From a checkpoint of a small mixture-of-experts model trained on Wikipedia: a softmax router.
Below are experts of layer 4 (counted from 0) of a mixture-of-experts language model. Rows are named router (the router's row for the expert), gate (a neuron's input weights, with its number), up (a neuron's input weights, with its number) and show model dimensions 0-191. Each number is 200 + 30 x the weight over its row's rms, rounded and kept within 0 to 999.
After each expert's rows: a language model's description of what the expert responds to. This comes from a sample of Wikipedia text that the model never trained on.

# expert 5
router,244,213,182,163,225,191,229,180,199,206,139,182,189,197,237,209,139,206,190,185,180,151,285,177,184,191,226,240,229,220,191,177,164,197,177,202,253,236,207,239,170,178,179,180,178,207,187,274,205,262,208,181,153,213,225,178,205,147,175,233,128,207,164,162,168,235,158,195,222,217,233,243,183,213,187,186,246,212,200,213,191,181,165,226,195,271,247,221,146,171,232,193,198,202,199,190,185,176,167,175,199,218,199,199,174,154,149,215,193,169,190,194,217,213,251,211,192,192,176,221,146,186,129,231,208,205,242,181,132,204,216,207,207,216,175,236,214,213,238,192,162,203,232,166,185,201,164,242,136,213,195,188,196,202,268,226,211,179,189,226,201,209,145,265,225,224,251,209,190,210,210,201,191,183,225,172,243,203,158,235,223,210,180,254,196,192,218,177,168,168,204,247
gate2,222,203,186,152,241,187,196,177,188,285,221,216,184,248,198,176,242,180,151,196,194,222,238,213,230,200,168,198,170,220,171,238,161,197,185,240,202,165,177,239,217,208,216,215,173,227,179,239,184,206,163,159,225,252,261,188,192,191,166,243,209,170,200,150,162,148,214,232,156,216,217,216,177,212,176,225,166,176,161,191,139,197,254,257,177,169,189,148,163,146,252,156,229,183,177,190,195,158,211,206,206,227,192,212,200,228,162,237,211,163,214,214,243,191,257,175,174,218,208,230,172,193,153,205,217,153,155,210,210,221,244,219,185,243,185,199,191,163,187,177,239,230,214,191,242,182,183,134,206,244,224,236,203,209,252,193,227,140,202,203,187,181,187,137,211,176,216,186,139,198,173,202,218,174,186,223,168,207,225,162,256,220,206,166,145,225,227,216,212,189,203,161
up2,206,206,181,204,260,190,189,179,203,128,117,239,198,195,188,154,229,146,222,257,253,197,182,225,250,142,224,205,175,189,204,209,216,244,227,202,216,240,208,175,184,221,194,209,206,200,227,146,235,128,184,221,204,160,177,166,113,181,200,138,174,227,172,221,223,177,229,170,176,234,241,192,170,157,189,219,188,177,250,228,237,231,146,167,177,219,195,184,189,132,171,214,179,172,243,184,222,184,193,213,149,197,220,168,226,167,243,218,232,235,159,185,291,212,176,198,238,181,188,217,194,212,242,159,197,199,225,235,175,189,197,175,218,211,250,214,162,241,177,197,219,229,171,163,213,201,158,236,189,170,211,166,206,256,208,236,240,189,190,209,207,192,238,179,185,191,182,226,209,212,220,181,214,187,164,230,190,248,223,223,204,227,179,209,184,202,185,156,237,197,194,209
What it handles: Word fragments and parentheses. Short word-initial fragments in names and foreign words (H-o-Chunk, Gian-luca) and opening parentheses or digits inside data tables.

# expert 10
router,231,186,266,205,233,183,248,178,196,263,179,239,253,195,192,265,148,193,226,217,234,191,239,189,121,154,220,215,177,183,175,202,129,190,223,200,231,226,166,228,180,240,215,178,170,151,136,172,203,254,251,151,168,218,208,198,236,195,181,198,203,186,192,162,208,228,174,176,209,198,216,171,150,164,162,232,243,202,215,234,169,178,212,149,240,234,210,180,194,199,221,213,194,154,213,214,149,197,179,199,216,272,226,211,149,177,205,183,218,187,158,177,174,184,197,214,226,188,190,200,171,161,132,184,206,197,194,195,162,163,203,176,180,216,189,224,147,214,188,167,143,231,182,242,202,219,215,203,193,200,228,182,152,227,228,194,152,217,224,220,244,225,160,191,184,213,261,153,220,228,195,174,225,185,210,152,223,198,218,244,206,212,255,238,161,177,228,222,185,177,201,214
gate3,244,231,172,180,179,205,207,220,193,204,186,215,158,223,242,183,224,149,179,219,188,200,147,185,197,150,215,202,173,245,239,219,218,200,210,183,195,142,177,199,219,216,167,211,231,156,209,157,231,212,199,173,174,144,213,215,203,200,161,181,161,220,244,156,251,220,189,161,190,187,172,171,241,234,157,200,225,191,230,212,186,199,189,233,235,215,177,161,128,228,194,212,137,194,156,143,221,183,153,180,187,226,209,213,199,208,226,139,230,212,198,248,212,189,197,178,181,199,126,192,222,201,205,197,244,185,187,251,206,129,166,173,253,227,211,216,236,205,164,212,229,232,222,147,242,223,160,204,221,225,213,257,175,149,208,192,200,209,187,258,173,183,204,146,208,180,170,213,217,220,210,247,254,220,256,230,170,225,188,250,233,200,238,230,199,205,196,201,238,217,279,182
up3,166,189,169,216,244,131,228,230,198,184,258,203,218,190,202,220,250,196,210,210,208,220,249,165,216,194,210,289,227,200,152,181,165,219,183,199,188,164,215,166,158,167,156,191,181,139,175,236,196,196,222,205,181,192,228,256,224,165,304,209,191,199,172,242,234,202,222,190,200,183,222,248,275,153,201,217,174,209,160,243,224,194,209,197,234,242,218,214,185,183,193,262,171,180,228,183,150,179,175,251,214,189,186,171,185,222,235,262,166,170,192,131,255,209,211,202,218,205,204,200,212,178,211,188,206,199,221,192,222,233,211,164,210,180,186,151,250,180,177,228,159,263,236,258,179,204,213,172,175,187,191,137,218,226,178,220,185,223,192,200,208,155,227,241,174,208,229,214,190,245,231,194,161,218,192,201,185,187,228,191,203,192,198,236,202,204,227,259,248,200,192,197
What it handles: Prepositions in sports bios. Location prepositions in, at, throughout and table pipes, mostly in footballer and club histories, such as loss at Portimonense, played in Italy.

# expert 0
router,206,217,238,202,252,178,262,198,202,169,168,221,166,186,214,226,168,181,201,217,212,195,208,201,194,181,264,266,206,183,258,185,172,180,225,238,211,209,163,220,183,194,222,153,181,170,178,185,163,234,205,200,168,210,237,188,218,138,159,201,164,182,243,187,160,238,220,175,191,183,204,234,170,239,163,205,258,180,220,204,180,163,206,215,221,248,236,187,141,192,261,197,210,178,229,227,180,166,194,220,250,237,247,182,151,143,191,223,245,184,156,201,181,180,254,217,200,222,219,228,102,145,211,201,237,200,218,184,159,182,184,210,197,164,234,241,198,174,202,185,140,254,202,189,189,190,209,212,192,198,210,157,210,226,270,225,150,230,212,229,242,208,140,232,188,165,215,141,222,257,226,250,208,180,203,200,222,156,208,216,188,199,194,206,204,227,212,164,196,191,192,209
gate3,182,246,207,196,219,131,266,138,220,228,174,203,187,219,188,237,183,195,210,236,179,157,196,192,233,200,226,206,223,215,191,211,174,175,183,226,198,204,203,191,189,194,194,217,212,205,217,198,196,177,150,163,214,238,220,193,198,183,164,224,263,128,172,153,196,250,218,174,180,169,248,174,148,214,177,168,210,177,150,154,219,197,183,185,260,195,208,190,151,196,206,219,195,224,179,199,196,176,247,173,201,178,230,221,165,199,184,185,177,208,221,227,168,217,214,202,211,216,250,175,135,222,179,205,183,193,225,206,168,211,235,222,229,203,165,206,188,207,188,242,211,148,221,167,186,146,267,240,173,186,169,186,195,221,246,215,193,218,276,222,194,226,157,264,216,179,172,212,177,180,237,330,219,134,210,218,198,251,170,237,220,159,222,217,225,239,182,185,215,182,188,220
up3,207,242,234,215,175,190,165,102,187,229,192,226,213,237,168,244,190,143,226,199,243,178,211,252,240,192,189,191,159,169,189,244,193,179,205,144,207,235,215,224,209,174,192,226,228,184,184,184,186,242,213,171,222,175,227,210,181,241,219,207,187,236,196,199,200,202,231,201,190,228,212,176,207,206,138,232,225,243,279,207,229,169,184,223,221,193,140,207,142,214,239,218,187,197,146,179,260,176,194,193,235,168,148,213,202,237,150,170,199,198,146,194,228,185,161,166,198,284,212,202,225,186,143,159,195,178,194,219,206,220,212,231,187,182,182,239,245,280,174,199,227,222,171,149,208,163,173,235,224,198,216,243,212,176,175,147,186,240,201,198,187,220,223,197,177,255,200,181,181,190,198,218,184,227,244,193,241,199,231,199,186,213,218,183,200,225,190,173,241,239,238,139
What it handles: Line breaks, list boundaries. Line-break tokens ending list items, table rows or sentences, often after names or numbers, plus stray pronouns like it, there, I.

# expert 12
router,230,238,187,123,212,117,208,174,188,186,178,223,219,201,219,239,179,248,217,212,232,164,192,191,174,203,220,220,152,212,251,202,166,172,190,193,260,250,164,202,179,212,197,150,166,204,173,233,226,240,233,152,202,209,232,192,192,181,119,220,206,185,245,185,210,200,125,147,176,190,215,226,177,188,183,226,259,183,209,221,189,170,164,197,211,252,209,212,206,179,185,189,178,162,213,248,145,201,203,238,193,226,187,182,180,184,158,174,249,199,209,162,180,196,226,261,184,178,184,209,190,144,136,218,243,168,224,152,184,203,207,199,206,185,260,234,190,182,198,159,162,251,186,216,203,284,193,192,170,198,251,193,189,236,218,195,166,210,229,195,260,174,203,200,188,211,184,138,211,202,206,244,206,230,249,160,245,187,210,239,219,185,193,199,209,206,212,172,180,196,228,226
gate3,239,200,176,205,174,226,140,215,297,205,259,150,189,122,200,215,195,232,240,173,222,188,204,229,206,197,192,258,174,262,204,208,185,226,203,188,210,181,268,195,187,208,229,176,236,225,226,250,193,209,170,141,189,148,221,171,261,199,189,209,206,130,148,213,127,202,159,186,181,184,237,167,222,216,213,190,244,188,172,217,191,194,193,218,132,213,192,221,126,184,153,235,198,187,185,228,170,209,226,182,244,170,218,176,174,166,197,174,171,190,234,196,161,202,198,183,218,194,183,161,217,194,190,170,195,234,195,179,213,164,220,196,227,190,217,262,199,167,244,176,213,176,167,188,237,203,172,234,233,183,205,191,216,180,185,246,206,175,146,212,201,218,220,210,195,216,237,224,230,204,264,207,184,193,219,230,221,243,190,123,182,166,207,169,168,203,225,191,172,179,155,213
up3,152,240,230,274,213,149,212,200,146,234,221,278,223,199,195,237,222,171,170,194,219,243,170,272,188,238,223,196,220,184,170,126,183,181,188,202,179,226,170,206,183,188,157,265,197,198,198,213,148,236,218,224,256,229,201,225,167,206,188,202,228,261,202,174,210,218,165,185,195,181,191,149,218,169,204,212,138,208,214,153,244,224,217,259,247,216,172,224,211,183,180,237,208,196,205,242,193,209,158,187,200,211,173,148,204,180,238,193,199,180,144,193,167,208,185,159,229,183,235,213,239,197,188,207,194,151,155,246,232,211,141,156,210,230,257,167,143,244,196,217,264,220,191,225,156,211,202,193,186,194,202,185,156,256,198,181,221,211,220,244,160,169,215,199,202,192,165,219,207,217,226,210,213,219,200,183,176,191,211,243,209,228,223,180,234,245,173,184,198,212,206,237
What it handles: Coordinators and separators. Conjunctions and list separators joining items: and, or, slash, ampersand, dashes, commas, table pipes, as in Carpet / indoor, red snake, or doctor snake.

# expert 9
router,199,253,212,159,240,170,232,190,212,201,170,218,177,191,229,252,192,249,251,220,184,138,214,175,161,167,217,242,181,217,230,228,167,179,175,206,212,195,190,257,195,206,202,127,179,158,187,226,238,211,224,171,224,190,235,226,246,150,153,175,212,200,207,151,229,201,174,165,168,204,227,178,144,173,194,227,197,172,189,223,201,159,204,159,210,213,227,199,174,180,244,185,177,183,188,218,210,219,175,191,212,203,207,179,194,173,208,211,220,152,189,152,198,172,214,234,218,212,175,231,181,214,142,234,219,187,239,186,229,181,194,206,185,191,254,244,140,169,271,193,158,239,159,218,162,259,217,228,162,213,259,193,183,197,227,155,185,220,225,234,232,228,201,210,172,219,206,159,258,208,225,261,202,191,171,171,220,134,219,243,196,226,222,263,157,205,214,200,180,136,233,228
gate3,260,186,237,231,196,184,254,198,181,191,110,217,222,239,180,208,231,204,220,244,203,184,234,172,220,243,152,180,158,216,237,216,221,204,191,228,164,208,204,196,196,210,212,239,182,214,232,161,222,217,239,221,215,214,189,202,215,222,221,226,188,224,180,212,183,148,197,191,223,175,213,205,195,197,223,179,168,196,231,174,212,207,242,217,235,176,209,180,204,262,220,177,163,158,180,156,171,183,165,234,215,130,236,204,181,234,216,199,210,186,147,204,194,220,232,236,231,149,191,229,132,263,212,133,214,161,232,185,194,203,220,174,189,246,185,200,183,224,221,177,205,204,167,169,144,193,221,194,234,171,234,210,236,212,179,263,237,142,180,182,252,184,182,184,173,223,220,229,142,216,196,145,256,188,199,188,205,170,183,245,245,197,181,113,181,258,213,239,167,175,216,218
up3,169,235,209,226,194,216,123,198,214,205,175,188,236,173,174,221,229,190,187,205,204,202,181,211,154,202,151,217,229,192,176,156,281,195,207,195,168,215,147,189,204,235,174,196,200,215,198,213,186,190,188,187,199,180,199,178,231,255,209,213,256,193,236,238,203,210,209,180,181,136,180,184,119,208,218,139,209,191,197,176,165,208,177,218,205,214,204,195,227,153,213,154,212,230,146,196,209,203,201,255,182,180,213,195,188,176,190,207,243,194,182,219,242,223,213,185,174,208,253,209,191,215,195,243,200,183,193,210,206,154,239,188,141,232,185,215,174,144,215,198,191,184,203,240,250,322,187,221,204,201,141,236,203,263,217,242,194,218,186,214,179,173,213,187,189,259,178,230,124,209,180,149,139,158,235,182,155,170,172,226,184,233,226,213,186,158,213,213,263,200,197,180
What it handles: Prepositions and list dashes. Prepositions such as on, by, as, from, of after a noun or verb, and list dashes at line starts in infoboxes.

# expert 2
router,179,209,232,201,213,173,181,146,249,197,193,206,174,213,249,226,205,208,211,281,228,150,189,183,192,218,275,249,165,215,232,197,157,187,256,178,272,241,182,257,187,198,207,175,160,176,207,156,178,217,223,187,218,202,227,192,204,213,176,202,198,203,175,171,180,210,231,150,204,195,233,178,167,205,189,252,216,160,229,220,200,181,207,172,193,248,244,193,155,200,249,189,214,182,190,240,170,182,180,202,215,186,162,141,161,174,208,214,276,195,172,208,201,207,218,268,190,159,203,184,223,220,182,184,227,219,253,182,211,225,110,167,203,204,206,201,196,228,241,182,167,225,186,190,170,182,160,156,155,207,170,184,121,258,200,227,201,234,223,224,217,186,153,240,214,204,212,140,174,219,214,173,224,195,243,205,186,137,195,213,206,192,211,261,183,196,203,188,204,179,247,193
gate3,124,180,252,189,166,201,191,176,234,192,161,237,180,236,188,234,243,167,222,184,179,182,247,236,190,211,231,146,206,248,208,244,219,218,209,163,177,185,216,235,206,194,254,216,236,225,142,172,198,194,143,233,203,138,125,184,205,169,240,193,214,173,153,196,199,210,223,161,225,212,187,215,224,210,184,235,212,166,236,183,179,199,200,178,180,198,232,215,208,214,176,209,205,177,190,201,183,230,221,249,249,211,177,264,208,141,217,213,179,207,176,213,223,218,216,168,204,161,193,160,200,240,212,181,144,209,224,213,176,227,223,213,146,165,222,255,236,196,184,111,184,224,161,183,157,170,229,139,195,223,215,207,146,142,170,189,217,208,187,224,206,181,178,199,212,155,189,162,184,177,258,193,230,207,127,180,239,191,194,199,166,160,190,225,154,192,241,171,192,167,191,205
up3,217,236,175,202,185,222,183,228,198,197,256,171,204,236,187,231,166,213,218,213,176,232,228,184,200,182,215,222,238,161,241,154,216,217,197,209,158,233,216,213,233,227,217,217,226,188,203,182,193,191,224,155,189,229,186,185,237,249,190,221,190,199,187,213,199,251,224,204,230,162,200,182,228,183,207,174,240,214,169,153,182,192,217,224,174,218,211,230,169,177,160,237,202,176,198,159,150,202,188,157,151,205,262,191,192,184,165,169,188,180,167,200,136,151,188,212,286,190,230,200,197,239,249,236,184,180,185,202,233,263,211,239,280,201,161,192,220,184,173,131,231,176,261,186,250,212,112,230,199,174,232,157,204,251,182,231,187,177,191,146,239,229,173,224,143,167,172,194,213,206,199,215,179,189,234,154,214,162,209,209,224,247,245,189,205,196,190,219,227,177,266,219
What it handles: Foreign name fragments. Mid-word pieces of French, Italian, Slavic and other foreign names and words, such as Val-é-ry, Gu-é-rin, Gér-ard, plus nationality adjectives like American.

# expert 1
router,211,237,197,135,231,190,215,181,206,238,152,204,187,205,226,252,170,187,198,193,210,187,206,212,195,180,216,246,180,188,190,213,177,161,233,220,213,236,177,217,191,228,203,146,163,144,124,223,222,189,222,160,206,235,204,198,234,152,165,197,154,228,234,165,206,229,216,183,187,179,205,240,165,204,177,190,275,168,210,244,161,150,210,168,228,228,234,208,167,185,226,229,173,201,226,225,185,178,178,194,196,208,185,146,158,175,223,210,258,221,162,130,155,163,213,230,181,216,209,237,179,145,136,198,235,177,250,171,161,206,153,180,177,230,219,231,235,195,198,198,178,263,184,221,192,209,180,198,145,232,245,133,179,214,201,182,213,232,208,210,251,182,189,270,156,166,204,146,209,248,179,232,234,208,199,182,238,181,190,230,219,186,211,219,211,237,235,200,207,180,227,175
gate3,119,154,185,225,226,256,242,204,189,214,195,185,173,203,239,257,228,217,238,242,224,196,168,159,226,194,169,272,159,246,173,200,231,224,209,222,149,207,184,187,207,185,200,175,239,194,192,185,232,215,174,221,189,232,164,224,203,190,177,202,164,206,236,165,195,191,151,234,252,242,193,186,191,189,172,234,189,180,202,210,237,159,173,178,265,154,211,149,175,204,210,233,210,184,237,229,200,195,170,213,202,208,217,214,135,200,229,147,231,109,207,235,231,221,195,230,165,185,140,220,181,156,192,150,246,278,191,209,203,222,182,231,202,183,212,171,200,237,178,217,203,197,149,211,207,199,203,167,201,249,201,194,191,228,180,184,209,183,248,192,186,158,190,271,240,170,212,202,195,221,158,198,196,243,225,222,179,239,205,220,254,174,193,192,229,218,237,211,208,150,154,168
up3,243,191,219,188,176,206,159,160,182,233,222,212,175,224,148,185,178,200,202,196,208,227,198,263,150,219,202,155,218,167,212,167,156,165,186,182,233,199,178,246,200,215,209,204,173,170,202,205,130,224,215,174,187,143,212,179,175,222,174,189,227,213,157,173,212,235,254,175,199,194,194,209,173,228,200,134,217,207,175,172,155,214,246,214,158,198,185,200,249,227,190,169,166,224,177,193,174,155,220,212,230,204,182,228,217,223,157,223,225,245,137,158,188,190,218,181,218,259,267,202,174,238,214,227,218,178,205,221,176,148,165,134,174,202,195,175,196,181,247,204,189,231,231,160,168,234,206,263,173,191,201,147,209,188,231,162,184,200,112,223,183,192,180,195,176,183,164,222,218,218,201,192,192,136,199,124,226,147,175,167,187,192,203,178,212,157,176,193,201,239,271,211
What it handles: Sentence and section ends. Sentence-final periods before paragraph breaks, closing parentheses, quote marks, heading markers like ===, and table row ends.

# expert 8
router,187,190,218,197,247,164,262,201,211,211,176,226,164,201,263,224,187,215,213,215,232,168,196,169,201,228,195,199,182,185,255,199,167,193,255,226,217,265,126,232,184,199,158,186,122,166,164,211,226,227,222,199,201,192,200,160,193,198,155,191,199,227,214,173,215,194,166,188,218,246,230,214,137,178,187,205,197,143,176,194,214,152,206,234,179,190,220,199,170,147,236,189,179,166,246,235,218,190,168,262,171,262,190,175,188,178,173,157,257,168,207,158,222,200,188,184,180,191,221,172,183,152,177,205,252,149,247,206,186,235,159,205,236,214,256,229,171,208,149,221,189,189,223,194,171,195,138,192,196,235,235,188,140,245,232,209,190,198,222,214,220,216,145,222,169,189,229,163,245,221,193,206,257,164,215,212,197,207,176,192,236,231,243,220,208,204,199,204,181,209,240,255
gate1,201,209,159,199,161,209,218,185,184,187,169,199,195,174,197,229,179,206,208,158,209,199,211,227,236,193,210,160,189,149,226,225,201,254,213,178,187,200,198,183,165,197,199,198,210,159,149,175,192,266,188,202,179,208,236,167,219,217,186,199,251,185,226,154,153,179,182,221,205,174,207,232,157,211,180,153,199,146,198,234,196,275,137,199,190,232,216,157,247,187,196,177,210,155,269,238,214,190,238,248,220,207,146,196,186,198,154,179,185,178,183,213,228,189,184,180,207,195,220,148,162,168,205,237,166,220,200,267,193,230,207,268,263,190,223,221,145,220,160,154,147,213,221,216,186,204,189,222,214,193,167,254,238,245,244,178,195,192,230,267,220,239,209,194,188,184,231,147,184,197,222,222,166,166,225,150,270,182,193,236,255,195,231,192,237,194,174,141,184,206,207,207
up1,176,195,164,186,169,218,197,227,231,212,202,202,207,151,212,179,199,186,184,233,205,188,230,239,235,205,193,172,193,165,194,168,215,225,239,142,166,199,242,209,151,187,188,281,214,179,161,153,220,212,223,169,207,192,185,180,225,200,212,189,246,154,212,192,204,171,192,216,200,152,201,195,176,184,177,123,182,176,161,219,235,259,155,193,186,215,200,196,249,182,166,214,178,197,253,269,211,217,194,256,198,228,102,196,226,189,181,170,173,200,198,233,193,217,201,190,191,165,227,154,168,167,228,230,174,228,231,296,186,217,214,279,217,172,208,186,176,215,164,191,160,200,215,215,229,188,199,239,184,176,173,240,224,196,240,174,195,176,216,254,174,274,233,216,209,225,196,132,177,223,197,207,197,192,209,143,239,202,263,205,206,215,218,207,239,237,165,168,221,203,174,186
What it handles: English word-final pieces. Final letters or suffixes completing words and names, like creep-y, gloss-y, graph-s, Srid-har, often just before a comma or bracket.

# expert 14
router,237,247,246,213,231,169,231,158,224,235,221,248,164,204,244,248,158,260,187,250,197,205,249,185,170,200,193,209,191,208,240,188,186,199,210,236,196,262,162,247,195,197,206,167,174,158,211,185,159,215,227,192,170,234,215,202,249,169,178,230,198,208,184,193,232,217,148,161,199,177,224,210,191,170,180,221,267,204,232,258,188,182,198,195,220,210,208,217,198,166,266,214,174,136,238,243,165,168,149,210,197,222,219,171,176,149,206,216,204,189,151,164,184,195,220,236,192,218,173,192,172,167,198,261,190,165,225,153,165,189,189,164,168,174,265,211,185,185,182,184,173,213,144,169,184,226,157,193,162,207,246,200,179,227,207,179,195,206,244,249,222,207,199,226,207,224,242,176,172,230,183,219,217,178,211,154,254,180,218,238,230,236,244,193,164,225,241,161,183,139,228,202
gate1,149,254,230,207,154,187,209,153,196,214,203,186,166,164,182,224,236,155,152,206,206,141,202,182,174,161,178,222,133,222,225,202,144,227,164,203,166,183,220,185,232,248,195,214,219,167,178,235,201,248,227,155,180,184,230,223,205,177,227,237,195,189,243,230,173,223,218,228,188,183,203,163,212,251,174,172,188,198,146,190,207,216,170,241,190,223,181,186,176,178,189,189,238,176,187,237,218,169,186,130,190,208,212,127,277,209,211,212,257,213,223,125,213,207,183,172,207,221,208,192,214,177,238,197,233,232,233,203,192,206,178,207,194,180,183,207,162,192,221,213,204,204,244,220,196,174,192,151,251,199,238,168,143,211,188,146,283,199,210,213,183,197,193,191,204,140,191,223,193,264,208,185,235,247,134,201,194,241,232,200,141,172,209,210,176,236,191,170,235,196,200,156
up1,181,212,227,242,236,168,165,174,160,191,201,235,211,189,239,178,229,156,188,194,208,167,177,201,197,173,178,262,166,262,232,196,203,202,219,218,187,172,204,199,215,231,243,209,187,200,220,244,190,226,208,193,190,241,199,202,197,188,235,230,165,158,231,175,168,196,197,216,241,164,186,118,258,283,192,168,148,229,186,229,185,199,143,189,188,229,191,179,221,181,286,208,242,200,189,231,195,174,155,175,197,212,195,217,223,224,240,177,261,191,188,189,214,217,235,170,222,245,223,161,235,193,258,188,140,190,226,147,170,170,207,163,192,199,213,192,228,189,156,251,205,183,209,233,215,219,208,148,182,200,180,164,201,231,167,154,251,215,173,240,170,245,205,185,224,183,172,116,172,229,207,205,232,214,175,188,192,182,197,248,192,123,192,216,192,236,205,214,205,147,205,210
What it handles: Determiners and ordinals. Articles, possessives and ordinals opening a noun phrase, such as the, a, its, his, first, second, as in the first circumnavigation.

# expert 11
router,214,206,242,191,242,187,218,197,203,199,184,214,248,198,208,227,180,189,243,187,225,142,237,177,192,153,235,218,178,226,243,239,208,221,198,196,205,259,172,252,185,216,201,182,185,170,144,210,209,258,239,181,218,195,213,155,188,157,157,194,173,232,158,191,163,258,184,200,197,174,197,215,138,184,146,237,231,185,201,188,168,181,218,184,234,232,221,197,198,194,215,215,199,168,191,205,174,184,174,184,225,214,239,183,199,177,201,194,245,193,181,152,197,191,265,217,221,223,197,190,164,141,133,195,253,211,227,215,144,215,219,212,160,154,233,224,157,221,216,130,122,258,163,152,190,227,169,184,170,219,281,180,170,226,204,218,182,186,174,204,245,203,208,225,186,176,214,158,228,211,177,218,219,187,215,123,260,165,233,215,193,234,234,235,162,196,206,193,178,178,185,206
gate3,171,225,178,210,170,185,237,185,206,238,195,257,139,224,221,228,208,231,192,214,203,193,175,164,208,183,176,206,207,210,185,255,152,194,191,225,218,245,175,190,182,201,189,249,208,221,133,179,220,178,237,253,158,151,205,183,168,213,239,202,145,157,164,223,177,178,172,217,197,184,210,209,220,199,162,188,186,154,190,203,188,181,225,232,194,238,166,209,215,172,213,205,172,198,193,190,185,181,184,211,177,276,167,185,170,205,194,158,201,245,154,126,203,225,266,213,231,196,249,185,155,202,156,198,234,194,187,150,186,233,204,205,216,219,235,206,256,238,201,152,220,163,170,185,179,291,218,184,124,176,235,203,183,195,178,173,199,209,168,146,220,223,169,254,241,190,200,161,225,217,192,146,207,192,231,168,232,167,172,159,258,186,237,182,201,181,207,207,206,137,216,232
up3,239,199,268,253,253,204,150,251,171,238,201,165,217,178,173,182,182,207,247,219,210,197,225,204,199,191,221,231,169,186,260,173,239,213,256,208,158,177,204,164,153,161,155,143,165,204,165,220,212,176,170,174,197,281,227,274,279,173,170,193,201,228,236,229,193,240,243,183,192,228,149,208,229,206,215,171,233,234,166,189,183,206,178,156,169,197,248,166,174,190,194,184,232,224,228,230,171,210,202,177,200,172,185,231,192,187,176,165,187,216,197,221,132,166,196,186,202,214,163,198,231,212,229,231,218,193,203,208,221,197,191,219,207,181,223,170,224,159,232,256,159,229,203,150,197,142,162,164,219,223,187,229,219,171,230,275,215,195,174,226,210,176,223,172,161,216,181,202,224,255,215,249,225,207,207,228,201,219,200,229,168,191,225,230,148,198,207,194,175,231,192,179
What it handles: Sports abbreviations and capitals. Capital letters and abbreviations in sports tables and rankings (AP, NJCAA, GER), plus sport words like football, yards, League.

# expert 15
router,243,183,230,194,283,146,225,207,234,205,196,192,166,179,249,235,176,215,240,239,191,189,195,207,148,181,273,232,196,225,210,189,187,194,223,188,216,223,174,249,176,174,204,157,175,181,160,247,207,209,214,143,216,227,223,153,219,162,139,211,170,236,172,161,185,232,171,186,204,153,215,193,150,185,138,217,225,162,213,269,160,194,189,197,219,248,209,210,165,191,255,204,179,185,216,230,165,197,175,211,204,228,207,179,183,192,194,195,217,195,173,159,211,179,257,223,206,194,201,231,175,145,139,233,219,185,219,189,180,196,188,170,174,178,217,264,213,178,222,195,160,254,229,183,195,238,162,199,160,244,265,214,176,227,219,176,176,221,216,203,231,207,154,203,221,213,213,143,220,243,231,253,227,188,204,143,243,165,221,253,218,228,215,236,182,225,222,192,185,206,220,220
gate3,231,219,185,231,190,188,195,190,143,204,180,154,206,173,186,190,209,216,171,183,235,225,235,141,217,217,175,216,201,195,209,187,241,172,226,219,204,202,220,199,229,156,190,243,234,178,207,236,169,254,175,185,210,166,198,160,182,165,207,213,156,190,229,215,180,199,200,183,167,203,194,229,209,181,166,164,210,181,242,227,192,268,175,253,274,160,218,218,176,256,190,169,163,214,246,205,231,219,192,150,232,176,195,200,178,177,218,218,192,133,223,240,119,257,261,271,182,216,177,164,215,251,203,200,174,231,219,152,204,149,224,173,303,231,177,217,201,136,210,141,208,166,208,208,159,195,255,201,189,206,218,203,193,209,214,194,189,236,185,207,259,222,145,147,188,237,194,182,226,181,239,184,235,220,186,205,181,229,199,178,199,225,213,218,213,204,228,172,194,181,205,181
up3,254,194,155,192,147,201,184,203,100,177,220,136,175,166,224,225,192,206,160,174,212,187,200,189,214,209,172,245,224,228,166,179,186,214,205,169,219,220,208,195,214,185,207,229,245,202,186,252,247,178,190,214,218,207,195,160,165,163,140,242,168,227,213,162,164,174,241,198,201,228,163,176,206,166,184,130,162,169,260,170,200,217,199,270,190,186,204,169,167,229,182,178,207,225,233,199,209,219,178,205,249,186,194,264,152,240,240,213,209,152,202,220,177,216,218,222,168,223,165,221,131,217,220,206,197,154,223,190,229,171,182,168,308,232,203,223,215,207,205,187,207,153,179,191,208,180,204,183,163,178,155,196,191,271,220,205,234,253,188,189,212,197,171,198,231,183,196,204,241,177,248,215,213,224,207,205,176,175,197,193,226,189,258,250,224,167,168,217,178,216,195,205
What it handles: Table cell separators. Pipe separators between table cells, especially after the year in filmographies and results tables, plus first names like Craig and Ryan.

# expert 6
router,221,266,201,154,229,186,232,196,166,192,201,224,161,183,198,225,187,238,202,246,225,209,223,175,190,192,216,212,160,239,210,244,176,193,234,237,249,239,149,219,184,234,263,174,186,176,172,199,232,205,254,181,174,153,217,166,210,176,111,209,186,250,200,197,188,250,198,183,227,192,221,232,161,196,177,198,191,125,191,233,181,126,210,200,192,223,242,195,115,173,179,189,172,115,180,201,154,171,166,209,217,233,215,187,190,189,185,209,218,183,209,177,222,196,221,215,216,243,158,198,177,180,183,195,254,169,230,203,175,173,189,194,142,203,218,222,210,145,191,176,198,275,215,195,204,217,206,178,144,243,239,193,213,236,202,167,173,198,223,219,222,198,231,205,199,191,208,156,227,266,191,197,209,180,198,155,229,155,214,232,274,249,226,198,179,226,215,192,200,206,186,186
gate2,240,239,190,195,224,213,194,206,196,212,269,223,177,203,214,264,149,190,196,232,198,230,179,208,250,224,214,242,188,221,206,193,191,194,118,218,157,242,182,165,193,177,166,182,185,171,193,180,149,205,215,217,205,207,198,165,175,169,218,226,151,171,169,169,195,188,156,210,150,187,242,237,176,156,241,183,187,171,183,199,197,200,151,201,162,181,183,254,89,236,184,235,222,152,249,193,149,164,214,217,214,249,196,226,215,183,216,153,169,208,237,166,185,201,266,166,202,179,228,238,200,193,210,181,128,189,197,205,193,230,246,195,182,172,240,212,220,167,217,249,184,226,212,143,137,169,212,171,207,198,221,175,144,182,247,182,159,210,206,226,201,223,166,186,217,218,237,225,139,203,189,194,174,162,203,190,212,194,227,230,233,192,226,176,200,173,220,235,206,178,164,178
up2,176,118,257,223,176,201,217,153,224,176,173,215,230,197,199,132,193,202,209,168,175,123,239,172,168,173,191,181,214,203,169,185,181,205,232,228,232,198,207,207,224,220,246,174,166,197,191,202,215,189,185,251,181,182,211,211,273,170,214,205,184,174,217,234,214,147,209,217,211,198,177,165,198,190,169,268,197,199,209,217,165,208,193,207,268,144,184,150,325,185,198,224,203,219,171,228,249,197,183,249,164,171,174,188,214,193,182,204,211,227,179,191,237,233,135,231,184,208,167,144,197,245,215,218,260,188,217,205,207,189,177,188,226,227,158,193,167,234,205,163,171,188,210,212,235,244,163,186,214,197,229,184,201,214,139,191,202,175,211,166,214,156,189,217,224,211,140,206,216,172,230,196,222,260,194,176,213,227,238,207,207,188,171,242,175,211,174,153,183,229,232,210
What it handles: Topic head nouns. Content nouns heading a phrase after the or This, especially species, station, population, List, History, Award, often in section headings.